Experts of a small language model: width 128, 32 experts in each of 10 layers.
Below are experts of layer 8 (counted from 0) of a mixture-of-experts language model. Rows are named router (the router's row for the expert), down (a neuron's output weights, with its number) and show model dimensions 0-127. Each number is 128 + 24 x the weight over its row's rms, rounded and kept within 0 to 255.
Before each expert's rows: "comes before" lists some tokens at least twice as common just after its tokens as in all text. This comes from a sample of Wikipedia text that the model never trained on. Tokens count by the router's weight.

# expert 0
comes before: "0", " ", "9", ",", "8", "5"
router [120 102 162 112 179 173 122 105 164 161 111 138 156 134  89 143 113 136 145 141 191 141 160 146 118 166  79 146 103 122 142 121 114 117 127 153 126 128 144 117 106 116 136 161 156 152 156 126 137 147 120 131 128 149 130 129 119 139 125 143 133 164 143 144 183 135 121  71  88 126 144 125 153 128  91 128 158 133  93 179 103 129 170 127 151 158 138 139 109 138 132 118 173 107  98 122 118 119 105  87 159 134 165  93 134  95 140 113 116 117 116 124 100 141 119 143 129  92 120 156 196  96 131 134 129 146 142 156]
down2 [108 168 116 148 123  99 129  79 105 123 105 103  99 131 124 113 151 121 125 158  97 122 142 126 109  89 118 120 131 131 115 142 159 139 147 106  81 127 135 158 153 138 133 169 149  92 154 152 143 134 135 175 164 100 142 133 154 182 136 148 174 111 159 108 111 120 101 134  91 112 126 156  95 126 152 112 144 169 112 148 112 117 170 135 108 121 101 101 140 136 168 119 180 123 105 154 126 138 145 142 132 175 124  83 137 148  99 148 140 143 124 140 132 106 145 140 133 151 114  58  82 118 104 102 114 115 163 114]
down3 [113  91 127 104  82 143 140  96 143 170 146  88 136 117 140 137 151 115  64 130 150 133 106 141 114 123 113 135 150 140 128 135 167 108 119  91 136  78 106  79 135 162 153 100 161 154 131 130 130 114  94 126 115  89 116  92 154 170  63 161 138 130 112 140 156 144 148 123 115 151 119 148 125  97 108 156 112 159 160 152 140 153 148  92 133 168 132 101 116  76 142 133  99 118 133 120 113 102 169 113 120 136  95 123 116 155  98 124 141 150 123 109 116 122 160 149 101 151 145 118 111 127 164 133 134 145  96 153]
down4 [112 128 152 136 130 115 124 124 132 144 126 112 124 117  94 117 104 116 136 138 154 152 130 161 101 147 175 100 120 131 147  96  94  80 128 115 116 137 108 105 142 189 118 124 137 136 172 144 125  88 134 127  77 137 104 130 139 143 137 120 113 130 128 126 135 134 111  84 105 105 137 151 135 103 136 168  85 125 146 116 159 149 170 132 116 105  85  91 121 117 148 145 142 174 170 154 127 183 117 103  78 137 156  84 156  97 139 162  87 135 133 122  90  99 106 120 135  79 120 118  84 140 130 117 118 117  88 154]
down5 [120 120 125 139 130 160 138 176 122 114 123 141  81 131 114 151 118 135 104 124 118 103 133 107 119  90  84 109 150 100  97 130 132 139 135 126  86 130 117 105  99 147 122 153 113 170 113  73 111 145  95 123 112 110 109 125  94 130 123 157 122 101 153  97 131 117 126 139 157 133 141 141 124 124 159 152  98 134 123 126 168 115  59 150  93 102 141  89 168 156 170 129 102 113 171 136 108 190 126 143 159 154 121 117 147 129 131 137 162 154 112 112 134 130 122 114 148  99 140  87 136 100 141 108 147  96 103  60]
down6 [111 132 105 133 107 141 102 149 113 113 132  70 136 106 209 150 153 110 129 120 145 112 127 117 108  99  95 137 119 122 131 116 116 151 146 166 141 181 192 130 110 117 149 100 169  98 100 105 130 153 100 130 152 121 138 156 136 156 123 118 161 102 145  91 103 152 142 131 155 119 152 157 125 153 142 141 149  81  88 132 149 143 145 125 145  71 100 128 122 117 154 159 103  98 169 160  96 161 137 136 118 127 103 131 127 106 136 107 115 142 128 105 123 113 128 117 161 125 154 116 140  91 109 117 111 181 131 107]
down7 [128 133 125 132 122  88 130  98 182 114  87 147 100 134  86  74 135 103 111 115 127 126 150 154 136 113 131  65 162 165  98 122 170 140 124 113 124 144 153 106 140 135 104 121 113 127 154 124 146 138 169 151 170 157 106 110  96 104 141 128 101 131 163 151 128 158 128 149 134 135 149 128 132 143 166 150 139 155 177 104 128 129 167 117 148 126 130 159  88 129 164 129 116 128  84 154 126 136 157 141 121 106 141 168 168 107 143 169 139 156 100 151 174 126 138 177 139 132 103 128 135 119 170 134 139 132 141 162]
down8 [145 158 148 107 143 142  74 105 112 140 111 103 121 173 151 103 180 109 104  92 138  92 140 147 147 147 148 101 129 132 154 103 116 141 104 111 136 111 122 112 141  93 144 125 108  91 135  82 156 110 111  96 130 128 203  94 133 125 163 123 100 114 109 150 157 110 166 107 131 114 120 120 119 112 149 144 162  82 139 121 109 125  94 118 152 137  94 130 106 142 118 117 104 153 120 135 165 154 101 138 134 141 135 158 102 128 106 124 154 128 174 116 196 137 118 124 100 128 172 151 128 145 120 174 146  98 147 133]
down9 [141 135 148 119 109 132  92  95 108  98 109  98 114  99 145  93 116 126  87 171 151 143 132  94  89 154 156 119 147 128 123 167 134 149 101 132 144 140 125 112 105 145 108 145 110 120 113  91 123  64 120 112 122 121 149 145 155 145  79  92 141  92 116 109 106 133 149 151  95 128  95 164 138  97 152 153 159  75 114 117 137 157 169 103 141 155 104 136 125 108 131 111 138 109 130 193  91 120 134 152 170 111 156 112 103 158 139 152 134 108 142 139 141 148 146 139 124  94  88 110 159 115 117 123 121 148 108 164]

# expert 18
comes before: ")", "9", "1", "8", "),", "7"
router [136 128 142 106 157 127 118  78 148 158 101 138 178 124  88 100 135 162 162 143 159 140 170 134 113 165 114 148 103 182 136 172 108 123 137 113 128 103 126 133 120 104 139 153 144 136 159 131 135  92 132 111 125 151  74 108  91 143 145 155 106 131 129 140 149 152  74 110 100 129 145 121 146  89 107 131 127 115 126 179 112 136 160 112 148 161  92 153 119 120 142 151 143  89 127 101 113 121 132  90 181 138 144 114 130 111 139  92  82  91 111 136 121 134 129 153 126 133 133 168 167 133 144 135 137 172 118 156]
down2 [131 144  92 101 168 189 149 118 130 165 132 113 138 127 133 126 140 115 182 122 150 177 125 127  89 106 181  98  94 130 112 145 126 108 108 140 148 154 136 148 134 100 148 140 119 107 162 130 130 143 176 103 113 126 130 121 123 155 135 130 125 110 121  99 175 113 130 102 109  57  89 158 107  98 119  94 163 100 144 127  98 128 136 112 144 118 104 101 120 120 134 119 113 111 132 155 129 154 127  99 148 144 120 154 160 143 174 109 149 120 105 122 133 127  82 164 155 129 124  90 143 139 115 101  79 122 149 167]
down3 [155 147 117 125 141 153 159 124  93 142 158 128 125 106 147 100 164 144 129  88 157 159 100  95 123 119 195 103 109 125 133 119 141 165 121 111 131 196  86  81 129 147 109 155 137 147 133 124  97 162 150 146 135 120 153 128 129 175 120  85 140 108 117 125  89  84 103  99 132 124 176 114 136 109 111 153 136 133 136 123 161 146 146 120 128 135 126  95 107 124  95 135  94 131 114 135  82 127 105 112 157  87 148 166 142 156  96 120 123 133 117 154 128 106 142 100 142 117  96  94 105 171 118 117 150 144 110 102]
down4 [147 135 108  92  96  97 144 144 139 115 159 103 122 132 132 167 139 156 129 123 160 136 129 119 137 128 101  84 125 144 136 120 117 149 156 143 145 107 135 120  80 137 110 125 103 104 121 168  94 133 100  56 111 180 110 107 113  91  73 203 113 151 156 159 167 119 114 121 115 147 152 130 124  91  98  78 121 132 143 145 118 124 136 158 121 153 131 113  96 111 127 142 122 108 141 132 153 163  99 159 147 143 122 131 109 146 149 129 120 149 133 136 105 118  99 132 138 134 108 163 171 100  98  82 109 128 149 108]
down5 [127 110 105 149 154  85 114 121 100 119 136 146 111 117  36 121 112 148 120 136 127 120 105 141 180 127 147 128 153 137 122 131 139 165  92 102 121 108 164 132 110 121 124 160 148 162 124 115 135 123 133 171 147  82 142 118 152 146 130 129  85 101 136 145 148 147 111 118 144 112 133 125 169 113 151 148 139 123 134  75 118 103 151 103  75 137 177 127 154 181 157 182 131 143 100 127 111 124 115  90 119 123  86 148 108 118 116 134 122  95 107 156  80 148 120 140 146 123 148 103 112 109 101 114 144 137 127 159]
down6 [ 85 100 126  85 102 121 155 154 109 131 102 111 148 178  52 131 157 144 162 145 134 117 161 108 129 158 163 123 140 134 178 173 108 126 138 144 131 111 152 120 130 110 136 120 134 115 130 154 127 149 127  78 134 152  99 129  89  83 165 125  89 138 119 144 168 139 128 147 140 153 135 154 111 128 113 134 123 121 148 135 105 134  90 149 141 138 115 168  98  87 152 113 166 127 131 172 123 135 103 117 142 159 124 124 140  69 147 146 117 105 112 136 113 121 111 141  96 116 156 180 109 119 138 166 146 150 144 136]
down7 [115 135 137 148 165 108 137 118  95 100 115 125 146 186  80 142 135 105 110 141 153 134 130  96 173 123 146 174 137 140 146 117 140 153  77 104 168 154 132 122  87 106 173 110 123 119 153 165 154 124 125 143 162 127 101 101 112 104 113  86 138 156 142 124 103 135 151 127 130 147 128 129 134 147 142  79 143 110 110 113 126 119 135 152 141  92  84  87 120 133 113 146 137 150 132 158 151 129 146  72 133 135 173 178 164 155 121 112 111 135  74  95 110 122 148 143 156 130 158 174 129 139 106 133 123 121 140 142]
down8 [190  91 130 150 160 113 113 123 125 119 101 126 106 134  96 120 126 147  95 118 116  99 142 113 113  98 133 142 151 117 130 155  97 129  95 101 124 170 128 162 149 144 132 166 135 136 143 113 141 122 134 153 156 104 160 112 133 140 148  98 128 133 119 171  84 168 121 125 123 157 152 110 144 141 121 146 137  69 151 117 140 108 145 160  88 122 138 116 118 164 109 114 110 120 135  65 145 135 139 102  87 132 140 122 148 160 164 174 164 100 165 117 119 153 103 137 116  86 152 116 130 137 142 120  85  90  69 126]
down9 [170 130 128 106 158 115 107 117 141  90 108 128 150 112  83 137 106 147 124 114 135 108  99 125 133 159 150 154 129 174 152 118 106 104 137  85 114 104 151 171  80 116 139 101 136 121  57 147  90 189 129 103 152 138 101 144 134 130 110 122 136  99 190 134 137 130 106 113 177  99 104 162 143 142 142 149 102 183 111 111 125 140 135 140 152 148 104 129 109 127 150 116 116 118 129 130 130 130 101 101 188 118 130 147 139 107 109 112 119 129 139 128 145 119 103 136 122 146  78 118 132 143 169 140 134 153 149 169]

# expert 4
comes before: " the", " a", " and", " his", " which", " but"
router [143  98 135 118 159 114 104 115 140 152  86 177 148 130 134 127 156 131 123 149 139 152 144 139 166 177  93 114  87 134 146 177 108  72 126 158 115  92 186 128  89 105 106 138 163 125 133  99  74 101 142 110 160 130 121 102 109 123 142 145 103 100 113 155 140 142 105 120 118 103 108 118 138 137 111 140 139 145 126 132 138 133 126 104 144 118 164 132 123  89 144 124 127  76 133 112 123 126 107  70 181 113 165 128 107 108 137  92  91  93 135 153 114 149 107 152 123 112 134 163 146 144 150 157 121 141 103 134]
down0 [ 90 115 130 120 106 122 100 127 132 161 102 185 148  97 140 130 124  80 152 140 153 127 151 164  95 145 113  95 106 153 128 152 116 155 121 149  98 114 143  94 113 153 122 108 139  96 122  88 119  96 125 105 139 152  79  97 136 132 124 164 160 112  90 123 110 148 161 161 114 159 147 101 144 102 110  93 161 155 165 142 150 129 150 137  80 108 133 118 146 126 117  98 134  92 118 140 127 142 118 165 114 170  92 128 132 134 153 146 127 115 128 104 193 155 128 122 112 101 104 136 163  89 112 139 133 152 123  84]
down1 [156 102 138  99 156 108 131 110 100 133 113 111 116 137 131 120 107 137 151 118 118 119 153 143 140  99 146 124 111 108 129 135 157 120  94 106 147 117 101 148 124 117 118 122 156 140 141  96 119 179 144 103 161 136 139 161 105 168 166 111 123 143 158 108 178 132 136 112 147 173 122 188 175  83 145 103 120 140 126 156 130 137 147 104 111 107  90 127 117 152 149  97 166 163 152 146 106 132 125 137 117 128 156 110 139 108 119 127 101 153  61 103  86 106 128 109 105 122  62 129 137 143  99 130  71 111 144  97]
down2 [154 131 147 125  89 145 121 151 116 166 154 168 166 103 200  65 152 129 104 140 128 167 163 163 139 117 149 146 119 113 142 116 113 149 101  82 154 130 116  99 149 136 133 133 122 116 116 149 123 109 135 138 122 112 126 163 165 164 147 129 130 142  88 148 161 141 108 175 105 114 149 132 127 117 113 110 107 101 145 166 156 126 113 121 119 166 119 130 110 145 138 103 168  92  97  64 134 105 147 129 157 107 149 142 126 151 103 143 150  91 104 144  90 136 131 165 122 122 108 114 130 108 116 109 100  98 113 149]
down3 [133 109 123 108 125 123 133 129  87 139 119 144 186 118 125 111 128 156 106 121 126 134 163 164 132 131 124 105 134 102  75 117 137 158 100 122 137 157 141 151 120  89 106 139 146 133 116 112 186 180 147 138 157 116 161 132 112 172  92 123 123 140 122 132 122 126 101 128  95 151 134 152 155  88 136 114 116 143 137 145  72 128 118 111 104  86 116 134 144 126 108 165 161 150 185 149  82 121 134 161 148 115 154 185 111 106 103 137 119 102 104  91  89 111 112 129 165 153 132 115 126 166 174 119 145 142 142 130]
down4 [143 123 144 122  82 120 109  86 115  90 121 124 153 105  24 129 133  76 107  95 115 148 129 124 109 148 124 131 144 125 152 138 113 114 117 139 105 145 152 129 128 141 120 121 131 108 130 140 116 156 121 129 135 128 153 126 105 101 125 117  91 111 130 127 163  97 104 119  95 143 160  97 116  80  97 161 131 129 116 128 140 152 119 120 141 140 159 127 130 101  98  96 109 124 135 112 170 140  99 158 109 118 156 124  91 103 133 146 111 122 126 151 155 151 134 136 141 107 103 100 139 107  87 123 215 170 169 128]
down5 [ 75 160 107 172 154  89 134  97 115 122 139 126 115 147 131 164 162 173 147 125 106 143 124 148 104 156 134  86 136 175 117 159 139 114 142 118 121 130 152 118 112  82 115 152 107 172 134 116 162 146  98 156  87 166 120 125 161 112  93 119 137 159 145  98 167 102 160 110  66 137 154 134 121 126 103  88 145 158 132 144 105 143 104 154 153 135 125 135 140 136 137 134 132 134  94 122  88 154 145 175 131 117 127 109 125 140 102 119 117 150 152 165 106  86 133 169 117 160 121 124 153 114 103 134 119 112 151 115]
down6 [138 115 140 132  79 186 121 115 146 103 134 136 142 164 126 118 141 136 137 155  82 123 119 161 149 155 110  88 116 192 122  88 140  97 147 115 133 168 106 109 113 140 125 113 143 132 134 108 136 152 137 150 126 133  93 121  99 125 115 104 104 138 117 146  91 133 152 143 119 140 166  99 161 145 163 110 125 132 106  89 118 107 127 141  78 135 116 100  99 166 146 151  94 129 111 175 124 163 133 133 141 118 118 116 123 106 129  99 118 112 115 199  83 134 120 161 169 141 148  92 110 144 144 106 161  99 101 105]
down7 [165 178 139 168 138 154 120 106 113  94 126 116 128 138 106 112 106 126 146 135 116 171 130 153 124 101 114 167 131 167 144  97 146 153 123  97  92 172  98 147 143 128 163 130 149 123 137 136 100 130 129 165  99 118 122 127 176 102 124  91 167 127 132 117 135 135 115 134 125 146 130 145  86 119 138 113 134  92 127 181 116  89 158 173 134 122 101 128 132 181 143  94 163 136 111 152 127 120 141 141 139 162 133  94 132 128 110 115 122 130 101 114 146  80 100 140 130 157 169  70 140 161  84 105 162 137 143 146]

# expert 26
comes before: "\n", "==", " The", "The", "In", "==="
router [139 110 139 119 149 122 125 128 140 151  94 136 167 139  97  80 146 126 149 186 137 147 125 124 144 156 113 158 117 128 149 126  79 102 126 122 103  91 181 147 119 128  95 185 148 133 151 106 117 140 146 108 121 137  90  99 137 125 152 143 103 104  94 154 148 126 111  77  99 122 144 100 132  98  76 151 138  87 102 120 116 125 168 145 130 171 112 134 135 109 121 128 111 108 119 115 112 135 121  69 170 139 174 128 116 106 135  95 138 128 121 137 123 166 114 122 128 110 148 152 168 127 138 178 118 129 105 170]
down2 [146 120 140 109 132 108 100 126 147 152 124 141  97 128 153 101 164 122 140 135 128 122 124 182 156 139 125 149 126 170 153  65 151 134 106 153 154 117 179 129 155 147 135 165 119 181 125  98 148 106 104 127 132 155 159  84 144  72 140 159  93 114 154 137 103 101 152 100 117 146 157 163 156 141 123 102 106 159 115 123 124 176 121 130 136 173 114 117 133 149 137 156 100 119 153 125  87 140 130  97 118 152 150 146 105 124 159 128 151 130 139 125 130 129 117 122 151 128 119 106 127  93  69  95 164 103 133  88]
down3 [ 92 150 131 117 151 162 125 150  86 152 122 121 128 115 134 114 121 160 154 127 138 159 132 117 133 120 144 104  96 164 100 155 141 117 173 110 100 115 134 147 106 142 130 103 132 144 134 145 119 125 145 150 133 178 118 120  79  48 105  96 122 122 122 126 121 109 155 109 117 150 136 122 128 143 151 148 149  96 122 152 148 160  98 106 176 157 118 138 107 143 155 147 152 116 126 126 116  96 122 169 132 121  93 120 132 186  80 129  90  75 132 158 141 120 101 180 146 137 170 129  99 150 102  92 136 107 131 115]
down4 [ 97 128 144 108 153 125 112 125 146 107 149 123 143  91 158 139 133 100 144 141  99 118  90 165 110 137 132 105 142 165 123 125 142 126 129 116 135 102 119 175 137 160 147 157 149 152 154 108 103 133 114  74  71 167 124 141 100  99 124 113 152 109 137  87  74  95 125 198 111 120 149 158 148 109 125 136 128 120  95 135 142 160  91 156 149 176  92 117 108  82 146 137 115 110 129 139  90 109 132 136 164 117 125 117 116 152 100 149 103  96 126 159 122 108 140 143 111 180 147 110 101 137 109 105 143 122 149 126]
down5 [ 84 127 136  96 127 155 135 122 159 137 131 151 140 103 129 136 108 121 117 120 182 133 109 100 100 117 137 136 108 125 179 130 146 102 128 125 124  97 142 109 112 121 144 120 115 118 108 108 141 140 162 120  70 138 145 143 145 145 104 136 106 131  96 108 123 161 151 111 150 146 134 150 118 112 125 137 154 123  86 113 102 130 129 106 155 140 108  96 121  97 115 174 133 121 105 146  96 135 141 153 103 160 147  84 141 163 101 102 114 174 188 168  74 133 158 114  91 113 150 137 147 129  60 116  99 119 187 118]
down6 [111 163 116 133 144 115 103 111 153  88 108 131 100  83  90 127 138  98 129 125 124 164  95 145 110 123 107 125  87 131 110  99 162 115 121  88 151 135 146 185 103 120 116 129 123 125 138  91 169 134 140  78  94 159 108 138 121  99 111 114 126 107  73 152 131  95 155 153 113 153 137 124 130 130 116 117 119  96  73 130 144 120 100 112 134  97 121 123 137 127 116 167 123 118 155 160 146 117 144 141  99 110 119  92 101 128 173 109 102 113 110 192  86 124 131 124 118 140 151 122 169 170 140 118 107 146 166 133]
down7 [132 143 130 117 143  89 105 151 166 118 140 162 114 120 182  84 140  85 134 150 108 134  92 153 168 159  94 146 117 128 121 128 144 121 128 147 121  82 144 138 149 127 103  99 147 137 129 111 171 120 154 131  87 143 141 130  74 134  98 148 122 148  97 133 136 117 144 102 129 136 160 104 150 126 118 109 123 110 124 133 148 125 117 142 132 112 175 147 125 149 119 185 109 119 120 152 119 116 140 217 107 137 111 104 129 124 155 150 173 111 103 138 145 136 123 142  94 144 110 100 149 129 116 140  60  86 151 122]
down8 [145 123  96 130 114 142 145 102 145 129 124 148 114 130  22 146  96 141  99 115 159 124 149 135 126 112 107 142 108 104 128 149 124 124 121 152 106 147 137 123 142 114 176 150 129 155 116 125 102 137 100 136 140 111 120 114  78  96 133 175 103 147 127 146  88 150 148 110 129 148 127 172 121 180 145  86 126 109 164 128 150 121  77 134 120 123 148  87 132 133 118  81 160 134 110  79 137 106 125 136 134 133 107 134 134  97 118 114 106 109 146 114 121 153 113 160 173  98 131 176 105 129 152 135 115 100 103 101]
down9 [129 142 156 141 120 111 155 173 121 127 105  94 143 114 155 136 139 180 177 137 133 143 132 135 139 134 109 137  88 103 130 103  91 166 163 122 129 104 123  64 118 142  73 130 108 105 131 159 121 116 168 162 150 145 120 115 139 111  64 103 144 180 116 134 185  93 149 111 122 124 134 129 135 124 124  99 147 112 129 133 169 135 151 147 163 142 124 131 129 115  88 113 134 138  88 101 149 117 144  98 125 140 146 141 136 134 128 164 103 108 128 119 140 124 112 168 146  89 142 162 131 140 115 147 114  82 148 176]

# expert 1
comes before: " ", " the", " \"", " a", " was", " other"
router [116 101 140  96 154 137  93 123 150 154  97 135 146 138 138 114 128 136 149 137 153 154 134 140 121 113 102 127  79 159 137 116  97 109 144 159 103  96 160 162 130 133 110 153 131 132 159 116  96 113 155 104 136 140 140  87 100 132 176 131 123 117 138 138 133 117 123 123 110 104 137 127 157  93 107 175 133 110 105 201 117 140 168 123 143 156 120 159 155  83 117 133 160  97 163 116 116 124 149  91 183 163 172 145 149 132 127 108  82 105 145 145 136 135 127 153 125  71 112 144 147  94 172 132 111 126 138 147]
down0 [117 134 120 149 138 113 137 143 102 124 137 129 144 123 129 123 121  98  89 159  99 128 127 155 142  99  97 125 114 144 143 122 120 107  97  86 146  95 103  90 130 128 107 167 159 160 163 118 110 136 117 147 114  95 153 107 149 158 151 133 124 106 148 166  99 146 165 126 174 111 132 162 166 100 145 129  91 107 120 107 173 146 135 128 138 150 110 158 125 108  78 132 110 122 128 126 116 114 147 205 151 146 105  77 145 124 138 165 113  89 119 174 154 160 152 136 120 130 140 106 141 106  95 166 150  98 156  98]
down1 [123 125 118 130 108 123 126 129  89 137 136  84 115 114  97 135 104 113 103 169 116  94 110 146 103 108 107 152 131 128 138 134 158 157 153 118 130 175 125 108 163 153  68 140 165 141 144 122 107  89 125 113  98 142 107 130 116 105  72 151 101 174 119 114 109 158 149 157 155  90 150  84 154 106 117 103 121 125 138  82 143 108 120 129 134 122  97 115 152 118 123 125 115 119 137 130 142 121 151 121  86 181 143 151 119 157 133 129 154 102  95 141 108 134 118  88 132 152 180  95 151 138 142 143 182  80 115 108]
down2 [133 112 122 112 124 156 123  70 122 106 144 162 130 104  97 122 127  97 155  84 125 124  73 105 133 137 116 128 102 113 132 153 183 107 123 141 128 120 134  78 157 142 151 120 123 102  95  98 151 153 119 110  70 125 123  99 132 177  95 153 101 146 190 102  84 135 127 153 150 114 172  98 137 126 141 138 142 125 138 112 138 128 138 183 100 139 162 127 105 103 116 145 114 159 142 124 108 112 118  85 108 108 114 152 128 148 100 133 117 110 139 152 140 131 127 142 114 170 130 126 110 121 157 175 149 129 121  80]
down3 [132 125 106 173 128 125 128 109 123 104 110 124 122  89  93 107 106 136 109 121 150 130 126 132 136 144 134 102  94 127  87 133 155 125 104 125 147 157 130 142 135 109 134 110 106 106 149 124 121 117 124 161 178 159 151  70 121 121 110 133 103 127 154 123 154 169 143  76  95 143 138 119 144 136 176 118 133 126 139 151 161 111 143  97 137 162 125 169 124 105 112 132 114 136 166  95 152 113 115 190  71 114 165 124 147 109 142 104 101 122 129 128 126 136 112  89 112 171  84 118 128  92 162 127 180 169 174 116]
down4 [106 110 161 130 156 157  96 128 112 119 152 121 159 166 177  99 141 118 109 182 130 139 102 101 142  93 128 122 123 135 104 114  70 147 114  97 126 144 120 141 119 115 170 112 110 110 161 122 115 115 124 147 141  87 149 120 115 106 147 120 178 125 141 153 120 158 116 197 119  86 154 135 111 108 128  84 145 112 138 115 103 149 146 135 163 176 139 121 141 172 122 104 120  90 124 161 130 126 148  86 103 140 134 111 149 167 137 145 142  90 109 130 111  90 127 151 127 147 148 115 125 121 114  93  93  96 164 114]
down5 [139 155 133 142 150 106  89 141  88 126 163 116 158 120   0 138 154 115 141 148 123 117 129 148 160 120 135 113 140 141 165 124 102 150 133 103 138 107 143 119  97 139 130 150 152 140 132 122  98 110 125 149 139 158 118 110 152  60 130 106 115 110 125 142 118 149 131 134 108 102 100 150 147 163 130 131 150 121 133 119 119 142 124 129 157 142 160 115 157 116 139 154 117 130 114 123 107 121 128 104 145  99  82 127 123 108 170 154 120  93  90 132  95 121 106 116 104 122 160 116 113 138 108 142 148  96 126  83]
down6 [112 137 143 139 139 128 156 100 120 136 133 139 141  97 160 143 120 131 159 119 151 107 101 139 139 174  89 109  97 109  89 142 120 141 121  92 146  98 142 152 152 155 130 153 104 153 113 160 117 164 136 128  90 121 122 107 120 111 144 144  94 148 114  74 100 121 128 169 107 117 116 173 153 129 157 122 125 141 117 158 134  62 104 132 145 156 152 165 103 120 155 149 128 143 116 102 106 147 137 186 144 153 167 121 113 136 113 138  94 140  99 123 139 141 149 152 155 151 163  97 189 108 109 122 183  98 143 131]
down7 [131 158 135 121 158  88 154  84 141 161 140  87 145 137 149 123 107  98 159  97  89 148 132 118 112 146 104 127 124  86 158 135 112 109 117 159 144 143 134 153 131 169 146  87 158 117 147 133  86 126 124 152 144 178 125 150  98 145 172 162 128 133 147 106 143  77 120 119 117 127 143 171 172 141 144 134 113 115 129 121  66 139 111 154 152 137 160 121 140 106  77 148 163  63 137 122 151  94 119 137 119  95 124 120 165 118 128 150 137 107 132 127 159 138  98 122 147 118 145 119 126 160 130 138 119 103 161 153]

# expert 29
comes before: " the", " a", " his", "t", " which", "ci"
router [132 120 129 109 174 144 123 122 124 144 127 124 136  80  95 107 150 174 141 135 147 163 124 153 101 151 102 135  83 154 126 110 106  77 106 150 135  96 141 122 117  93 124 184 114 150 128 117 127 122 153 125 157 145 113 137 102 115 163 164  78 126 111 152 143 140 146 117 118 110 144  92 146 146 134 163 145 135 143 168 123 141 162 125 143 145 100 153 121  95 140  79 125 123 128 118 107 118 122  83 177 151 119  86 105 112 190 104 104 115 146 168 133 132  89 128 115  94 130 128 158 116 158 162 126 163 103 117]
down7 [130 157 114 147 140 133 125 152 133 129 143 161 104 119  70 133 164 105 121 109 174 162 138 129 172 155 151 119 163 135 103 154 111 109 131 166 156 121 107  96 158  96 156 144  84 110 122 125 145 131 122 163 155  83 196  92 103 111 129 104 152 127 108 123  92 136 120 160 130 114  92 132 148 178 127 189 103 150 131 134 185 127 138 144 164 101 125 166 141 130 144 116 133 115 133  95 105 121 123 143 138 141 112 114 128 121 181 159 135 123 115 129 138 151 142 123 113 148 131 117 134 152 152 155 137 155 143  89]
down8 [ 91  84 106 111 105  93 150 125 150 102 114  93 116 120 176 105 124 114 106 139 127  99 107 107 148 155 149 116  89 136 141 183 120 152 137 127 122 105 163 148  87 123 116 109  98 166 138  84 131 143 123 119 145 148 133 143 101 134 124 132 174 136 100 129 154 129  95 117 155  62 170 114 116 126 131 137 128 130 130 159 153 119 122 112 132 137 109 120 124 142 124 147 134  97  90 145 119 104 151 187 133 148 115 127 151  70 119 118  91  92 157 125 181 108 122 131 119 123 109 156  89 115  87 128 119 144 172 142]
down9 [136 123 118 152 139 143 112 133 114 105 125 177 114 120  74 160 166 154 113 138 105  63 147  86 107  93 110 142 104 161 106 105 160 158 135 116 112 115 141 166 141 140  93 135 153 128 153 143 116 158 143 109  83 118 156  98  91 105 100 144 162 124 125 119 120 119 124 146 183 154 129 130 128 129 128  93 128 164 167 140 174 102 133  93 116  68 122 141 128 117 143 164 131 109 141 121 112 136 155 113 111 137 154 100 116 120 163 164 115 135 137 107 172 135  93 119 121 146  92 116 107 124 123 152  93 109 101 135]
down10 [120 133 117  79 128 116 117 138 152 147 151  82 113 134 146 127  90 122 146 136 127 110 147 139 122  83 124 146 108 164 162 151 108 101 170 137 141 148 112 143 131 104 141  77 137 135 142 135 138 116 128 100 119 103 147 101 133 138 138 129 119 127  95 173 116 163 181 151 134 136 154 120 129 144  77 164 165  95 117 143 100 164 111 162 141  97 134  66 175  94 144 109 171 140 106 110 111 116 120 135 101 104 116 113 107 123 116 121 109 136 161 131  93 156  96 108 147 149 134 176  98 133 126 154 185 119 137 114]
down11 [ 95 113 117 110 137 120 135 108 169 119 147 126 135 114 136 121 127 145 160 103 122 132  96  88 134  98 131  90 140 177 139 166 127  96 134 131 108 134 130 106 106 119 146 165 150 139 151 152 143  96 136 154 151 125 104 125 103 129  94 136 105 173 166 135 112 154 147 139  92 164 133 113 137  97 174 170 117 102 125 114 158 185  87 176  82 143  83 106 112 136 125 157 142  90 140 131 103  85 133 169  96  80  83 153 131 124 133 137  91 130 133 146 123 117 148 142 158 153 134 139 133 129 120 143 148 139 147 157]
down12 [112 155 140 125 148 148 126 151 152 125 130 110 106 107 107 119 109 109 110  99 148 104 158 130 118 109 138 103 139 101 129 102 136 126 164  83 131 112  89 173 127 107 126 102  88 132 108 135  87 167 122  77 146 101 136 128 136 132 164 107 159 146 143 102  99 105 162 109 118 106 109  97 127 151 115 111 121 105 140 133 142 151 135 156 153 100 154 129 126 132 148 112 156 128 184 119 114 137 130 112 128  86 112 105 167 148 113  75 109 108 145 144 146 107 107  67 151 103  81 106 134 145 128 183  70 100 110 120]
down13 [154 109 147 140 135 101  90 120 141 127 120 118 174 164  55 105 127 152 130 122 160 157 131 125 136 158 135 156 154 156  71 143 148 124  89 157 163 100 180 149 118 173 103 114 105 104 118 145 128 122 142 136 124 119 123 124 156 135  89 128 123 147  92 138 115  89 162 152 173 136 111 110 143 146 125 135 158  78 145  95 125 158 148 168 151 150 147 127 133 128 116  98 139 147 136  84 118 116 105  74 165 111 136 121 162 122 164 114 147 116 110 141 145 153 110 120 145 156 114 109 152 137 121 130  94 114 128 101]
down14 [ 80 154 170 154 119 159 131 112 149 160 139 132 131 112 166 140 117 134 161 159 135  99  69 100 109 162 181 153  72 127 126 127 162 140 128 145 138 142 129  94 147 125 136 159 124 145  92 142 140 140 134 120 100 111 129 148 138 127 119  97 140 139 113 121 132 139 126 113 146 145 175 122 121 153 157  83 148 108 151 151 175 108 168 102 145  91 129 166 101  90 110  99  94  82 116 141 118  97  94 134  93  84 100 164 138 127 111 133 151  87 145 140 141 127 113 143 139 122 127 137 117 146 151 167 134 106 111 139]